config = dict(
    num_hidden_layers=10,
    hidden_size=448,
    n_experts=20,
    experts_per_token=2,
    d_expert=176,
    d_shared_expert=0,
    hidden_act='gelu',
    moe_layers=[0, 1, 2, 3, 4, 5, 6, 7, 8, 9],
    router_score='softmax',
    normalize_top_k=True,
    routed_scale=1.5,
    balance_loss=0.000593,
    balance_bias=True,
    router_cosine_scale=10.0,
    init_std_router=0.0171,
    lr_router=0.000548,
    num_attention_heads=7,
    num_key_value_heads=7,
    head_dim=64,
    vocab_size=16384,
    norm='layernorm',
    norm_place='pre',
    norm_eps=1e-05,
    positions='learned',
    qk_norm=False,
    attn_scale=0.125,
    tie_word_embeddings=True,
    parallel_block=False,
    init='normal',
    init_std_qkv=0.0231,
    init_std_o=0.00516,
    init_std_up=0.0231,
    init_std_down=0.00516,
    optimizer='adam_variant',
    learning_rate=0.00086,
    lr_mult_up=0.743,
    beta1=0.9,
    lr_head=0.00887,
    max_grad_norm=1.0,
    warmup_steps=544,
    schedule='wsd',
    decay_fraction=0.786,
    decay_shape='linear',
    final_lr_fraction=0.0,
    batch_tokens=65536,
    max_seq_len=1024,
    doc_mask=False,
    train_tokens=377100000,
    max_steps=5755,
    dataset='wikipedia_en',
)
Below are experts of layer 5 (counted from 0) of a mixture-of-experts language model. Rows are named router (the router's row for the expert), up (a neuron's input weights, with its number), down (a neuron's output weights, with its number) and show model dimensions 392-447. Each number is 128 + 32 x the weight over its row's rms, rounded and kept within 0 to 255. Numbers have three digits each.
Before each expert's rows: "comes after" lists some tokens at least twice as common just before its tokens as in all text. This comes from a sample of Wikipedia text that the model never trained on. Tokens count by the router's weight.

# expert 9
comes after: " |", "-", " (", ":", " \"", ";"
router:141128123099169092081128144165159197155144117124114102138135122098122166129178105038117080129116132089082173133142073138100102126100129119129107142184152180174127160129
up0:168091087142134090132092096113165115110107198100132179113158156098130158090163111108106163167158109144119148110078194104186127124176116133092185120120130152132127114103
down0:089116129128086183134162104166115121103165101134163146165114065147205122125194158120171129122130109105120136087097156108090144070148106146061086207140070170100114113200
up1:089106091142157087169126121123100142158132168147130094066193125117175139089108097112090125118150136151081095078149145090120107173118129125150108129095084146128154145145
down1:084106130120098113187038138089180206139151120095146120045128145137113098081169166102102099150089127170060105130047105100104112125138142091153177124112149094153161119135
up2:106158161146180121123093092115183141120104077134142181068074158112126126113114086092121118133133100124106165106081166159113113078142098161130134123136114134134164123108
down2:112125137136077128123122091147113218193144097099143099076118178084119102120143145164184115148136175131191100076131161138063072164097098106147113135076154102086170117121
up3:096127114177142080198074093057136083162114083165129158073157128102174109116162132108147146057135106145150158118123150105146136136127121110147139130082086150179101188096
down3:112103163099119085091133142143132131112159157096172134149158152115107192142131101082147139192127080147113149150132088094118167145158104160098085164150149173090118144158
up4:113112095108151146096121117160134113077143158120130216077136121184166140153100058071101076101150153135064132101131095142108167138102136082161122139103173151131128132185
down4:116123097159178171123108140138155117137152072164144178116124147168113073079124082166100170095135118101140124090112139155088096134114186119075124104120145119157116116126
up5:123138095090118105168152097098197102115147148167124102126095116116135091110149121147030215113131098126160200041129175144167148103094172088137120162162110155099131068131
down5:100147096106096153070090140213089104124147113068150144095098131146119064115141058095166174138063132123093112112084134059156095100169126100123123117146103169065196127156
up6:125096182113136165149095087095147098081157101055143108135143177174106112122101162204164156109118165137105117135138164141115128143106141158138159137061173125135072095054
down6:114116092175159110161112116126142106145110161068142162075154106175148125157084115049173128133133126133130104099142131120159201135108179072148138161152113153189128137101
up7:092105089101134070101131125107101103124129135127143160106106060124128116101143091150100192097197176180150193121145174154156132182116102161123115107167065133152165102193
down7:143144212161099157244129110151104154138130153126080134173114128172165054115102119117149097084195123146167109105121126143136090062156114135211151199147101106057136141058
up8:118159120170061165209126104142168102125119112203109142068154050138160082143095138098119122127103147128114075125068164145107120110134094110159139151144150087198167136132
down8:131131106152102155130136104181131151163082104160101104116174148125101138154095116146118155075118162126115141140135108084126127139130082137094099094109152105180146134115
up9:132098139117114120165139162114106171137119195186072080130185070144128122124136171164158118102177092158129143119104125184078152070197116163132072139112158121088138091126
down9:037127155098110167140091129088099147182081133155139134129129067127114143093136139154115151116189106098145132133154090118146123198143107135117149146123117119113161172200
up10:123151125105161231125091126149169118078116105136156191108098149122156173122081139118118121118124188151109044168133168123174109105166156104115188120053115097132135085087
down10:126090125105123145085169107135152103160131166225105109136153083118141156077181144100109170110103115123121166118078086184099157162149134101120169101101052165118094106169
up11:085123126105123152129116099113154096073137101172097126189134085116131118171126086163126148104091149133148094097110181133143141162050130148171105088102136126097147107102
down11:128103100094131145085122113123147185164135165085094086214139123135128181160149090125111121140107113153195142155144154105124120060110134189142080102174092121106160124076
up12:115141124129069098198126097165123100092111065140064086142152149123134081154091147165154108121136117113142143149098120151044110101151102100073072146125188141132123081149
down12:142182143117158110176175132160168193109129152144157114102136155140112170103113112123142148134123183110144148129157092108141169166112142097098097163131113047155149136158
up13:108167105144085181112110126136083164129109128130116198124075124118130113062071128131158111119146104136110137140126109084137086039179111099106115108143151086121211136085
down13:133097093087149128158116147142121122166133106150164078093147170148087158131127085156142160148160150173123151101085179172121166168181174110141100078128098099099136074144
up14:165130167124106048158089107111128152113131125119063099177156181150062200157134202134105133119137100186164113197138156104103091111085069100161149096123137146115125088080
down14:154147055149136165115107158206172133148109127196102100120159093140076181182167136097146170171086073148161182139132134128124124176131155112031110156111073164175111126145
up15:068090149138168139133100093179113121060105179155155181085139155161144108095118030118142141166184102117139116127114183151152153152135073068146107181176146143104195164145
down15:135102126160079162161113146117136168162105115201132178119093110107125139171112080140125114115112159137125117092108135148100124063125098162171122116098123096120158117089

# expert 5
comes after: "-", "|", " (", "==", "===", " \""
router:098071118141162113068116101113132091095115107131150154120097129085192068107105118107071158108103089123177177080111134060172183124116128159139169104092115139089125140094
up0:084063147180127102170154088108126142116079121067116145063129111182144123098062116071057096143173132087189075117120111151153095150149137160157134130115105147157133122077
down0:097167141175105182083093169152114185123132161123142146207125104137093115157207155177135147092142066087105175165196129156088078166115102154132115161119099184204138148113
up1:133131103121136089113141117194199099114101133103126082129099163156140209148013099122150127129160102127119064165119084049142138162109144098211129044196091128136161109113
down1:120141189064126122151118104109124103136171144158115084074106149137124107158095100087137190144174112137178096099104092167118080127100175154120140132168104151133098135174
up2:189083146115151113153154152169095118105118165108145111109152115100113124123122092119066123104141108142114137150072169151126144162160092119138108135175156176133155109098
down2:166103126108176112157106145086087139117167190112110140156151108152151168106104089127188179129150140138145117094131063141133094113108125155132133153125116159170104104095
up3:125069118129105182165109134131137184135193159115147143115072124130114154109097126123091116141120134123126113155151179136144165111195147154177155156151146125100150132114
down3:119081144151124058099107166123118113120113079107089146137142095102131134125093168056062080168138161113116158146099138107145113108094135165120166197086109154063092038095
up4:104128058086097142107114116140104163085121171081191195110113164121077108114100119074107121100171146117097143096135067107137098150073099142214123118183089180116118113135
down4:133167152139113140136134093160137169139138203118142081147102102178141151084141136125162114124135131167114156100096118126151147116158154119145143166126154144156140121122
up5:112077135151134148111118123173135136162092150118132129078172127116152136071113149094163181149164175142178149088154095177107101181169129123050110136180071170136110138113
down5:142136117183116186158115129077123128130116122186134091136192109105138147132099106153119132186150153059132139171104089118087085116148140128111167114117137136156142138105
up6:142084106133125124141147157153066099151113145126141172120123157164174105077147128064132121142127156110095123079126097124127104196125127091164155071103146121159123148143
down6:106143122121078064100070145144164130145079151148141117109150105074127129169110174194129145106193145104121131132120157108160142165158123106118105132084078089100128158172
up7:133180150129146142092144096145121121104116175121080164135124084098243113131131075109090096123100150114150118117096159164131121069098108141088119126131050098184153161144
down7:090094136178113091139074142158185071124091125143119133129138122147120109103106111167141163116136113097116073124132151180066076127139113141113077139089075122112193103124
up8:026110151186120150132125149135118137146110109130070162142194095138123114126159119098152110092135101130174101136105052121131233105152160087125112122075163096123128125141
down8:076136104091113166138059095090125144129177123153145153134091135158152107120168129135123142114093135127169125127153100121168148123155116171117170106123120057109113193124
up9:144079110098138140148139115069066151154093155106182088135055101123134084114131110123158110140131158169164176091090131189102171081150111145161190086068176152122161138075
down9:134105125148137148120106111175131123117194127149150144115071138105149123105156146124061104151139120137086198122151133147129134144066118105067064092077141121119115140115
up10:135072158191138121103123176147097119127195091162163131089143151075127175140148117095173191100132173102110120123052134133163161132120064126136110064132143148146126131146
down10:111118148112110155175125088154157131095126117191140098107104115122182157107213134091138133172154146097099152134064126155097143169102161109073139166105119150177149177106
up11:104100137083080174172189101154108141122089135142142091131046137084122166107111113154180099121121095171113134163055135134156148169158097125112167076097091079102142173159
down11:146143141116058114109115164169073116069135124208158109100095155108123156114121080120093126080157106085118163090115097144125148155118143181124111118127122125199128106092
up12:091173120130148091150161120164154164134136150089064127158132117146142093123116091115164137153106135126223131167104109188141164136141146147140149122153189124116133114126
down12:153158106157162097134055117086098180112144116139078136164078107116117122164117093104134194126106137128144161169135168090112139123139147104134104124165210119188128123141
up13:117099131153131133140101112159107117148122220084119158122140145127148155140130085080103090142108085133096147178161155088145161098120116122049156145131164128091120087118
down13:101118136124125109096131131163062151195190129090131150150132108100055099172129119128126123098140174144105126157122145147146176148117130121098158127181122125102098128165
up14:144153081130165132094113033107111200094102120156137081190091103134085155155111100110138127082109126175113085179181142101087144121144116114116129081095139095095137188150
down14:139171110124115158083104123131083122111133100075139214153117151067165098196185090063087112134098130108145115058126079176148172088078142094119135080148144164157070096177
up15:177122113116197096111176158119115146157175170131198094086178150089092171112171096130086095113117080151171168124143102088096091060153131137157078090129134093185175111122
down15:085073097074136109119173111135105151203163170095101131146169067171145131072141098085095148137130126125133140159138170131114078183098108125137158193161084146113141100068

# expert 12
comes after: ".", ",", " of", " that", " and", " with"
router:136116129118133094188155147146127133119062143098064167115090116211142174150088165182116152131162111155208099126121161192175156124145130099102125108108077108095123120161
up0:126095118069147119131089116134095213083138164131087109193077162085146112142091089119154148143152120107082154136078095129161100156168165115085146137176122105118146126066
down0:141130107085135115073143122086166107100152168125165078133171188165116117101070177158141152147108127168139174160071108070083126143164147085102146146158160106123113188165
up1:082214128084165108096168079171165219126164160137132097147131153184227168135062136145118153172155152106146136131128125143109133144145099083158173114118123120107123091108
down1:173123122108094077059117177163144080143122096135148150085126121115120123139135091177160098110146171111094135107192140101111137162159093157148165142049125095107141115144
up2:102106097137172184164177134166105155092167164113176192093159126156153147119094144114085166157056118105142169079193143090139114160150137184111079124057128168152157155104
down2:115149159114147109148113206085137158141129174156125100125120133146112120094149086060101132106163172142096116177110100120141108118140130107163104105129168093143108167199
up3:147148120149159141137106100070134174105146129141083196132134126123173162088107120121108103165079135131100166078140094151093210125178140178149141126131116109089128140016
down3:145176118174162099072150070141164099146117157137076111089117131126151175201157065114039063133124153145143162182105139180117145093181150108076148080146169180163155131142
up4:129125122083156117119192176151119148107178130168127170155198106116149120149090153135082155104127121125122155140153114099129105207093109136134072144110082128086186092170
down4:104060086135133144128125146146155128140110131129096124118081107150136117129144090112160112074080126103183136113118121192172051116110125154056125104095111072158134109157
up5:114156078125143103113143157136127210135107204147110115145085132140161147124115114098160123116151158102128199129099086115140128170139132074108095149155120096191129154145
down5:142159130123103091136202164149115097151102085147117112115094101170108182108143082080115132141107207160120113097150179116070132162163118135191205095163159101125132089122
up6:120122123130114166097136143118148144101096120159137175061131104191121122136092123134177163166172159107124164164141128123142072142185133088099103128174100185123161059132
down6:108202106137146088198113085155120167146128167119146104129153137132169158120126150255125109126102108141118119096163139126104170133148127077154122141115125099074129116091
up7:136180088117150137127133120148138134135072114132159202146115120120215158155167100127108146147147142072153162146086110079124175098151122096117102165172115107120180105193
down7:173143070131151138146077119119109163140103087112080095093116138111063134131126101172125135168184186141171092063171162156155105075099111113141219125116145105177107177031
up8:106107134110055108100146123154145134110108192174137139159087139142157117149162113150153144153093125159154135160099131080133100139102118055082141095114101081159136189157
down8:132111143119182117188147103106089150162115100096131143122126191103119155098113111144120143150189135056138107110105118120150173123100117165177093063173166073063075099059
up9:139094101101197110179117122119118118102183111119198144101115131044075133094105094109124192093128150188147131098119101127183172094149132176139056108149107139101110105143
down9:096152129086151137126109144142147097149084129121165080098176130131104157103140128176081152102112104151061128104131192136104161104130146102088126194099123096167117121147
up10:156095094156151079151117142177166119155121122156115105158071121121105134138140118092188185125140125115076171147048129194174101160056163111139091100222093118133143118150
down10:126153160118112111162172115104109148124135102117132106080102122093123134125109179187157127135124174131079083071138106143121103114202115109182153098129246098055112113096
up11:114179078093151106160158137105146119095161209100140143119085108194132087136129142092183142140186149173106143119134136135057143133157095170110149096109122115136161109092
down11:129148117122127146153112104151125166152093151120088115123149163157149117151126130150085141137106106105131082170154091124082214104120133134145152125106133137088108112129
up12:087134114144123130092190087097145117126124137178163096124104126162189164127061108090146116143115187087189123105120063120110111114170162133106174084115124105171126134107
down12:132108145125170084156121135136212127109081091160085078129165147098133104174107202165125130123150104109107104133107123092149178091149134129086142087117131109099135130131
up13:075133093161177134108106105183152142112129096128171138137088114171160125114121105080113130119145154124154103135064079118142123140090121145169138185130152165074124090114
down13:161158108154115153108119086125028146162160088120109128182123106135156166117146084056110167095082160125104078114086119143149138144109130122135132157212142063092120073130
up14:086123103166080101116147140131132159063114188136139116118113187093157122153180132127189064096159124158073184129151118097163096168121137175138097095150156077182133159131
down14:070133130119182094122169162104144107089101129124152156125165118063155106098121100068098113142058117162143065118080142156131131104127140213151172177137119167108088116129
up15:157136098118110124114146137114125105132149105181078068113158112200131142163106141115055111094128174140162081137131113103103108128155131082142146097087117150111125105100
down15:174136121189124083082187174110172085196135119125196085132194127090089130151138196127212147141109152119106076149095092098104143179125092180182154139110133121057133076083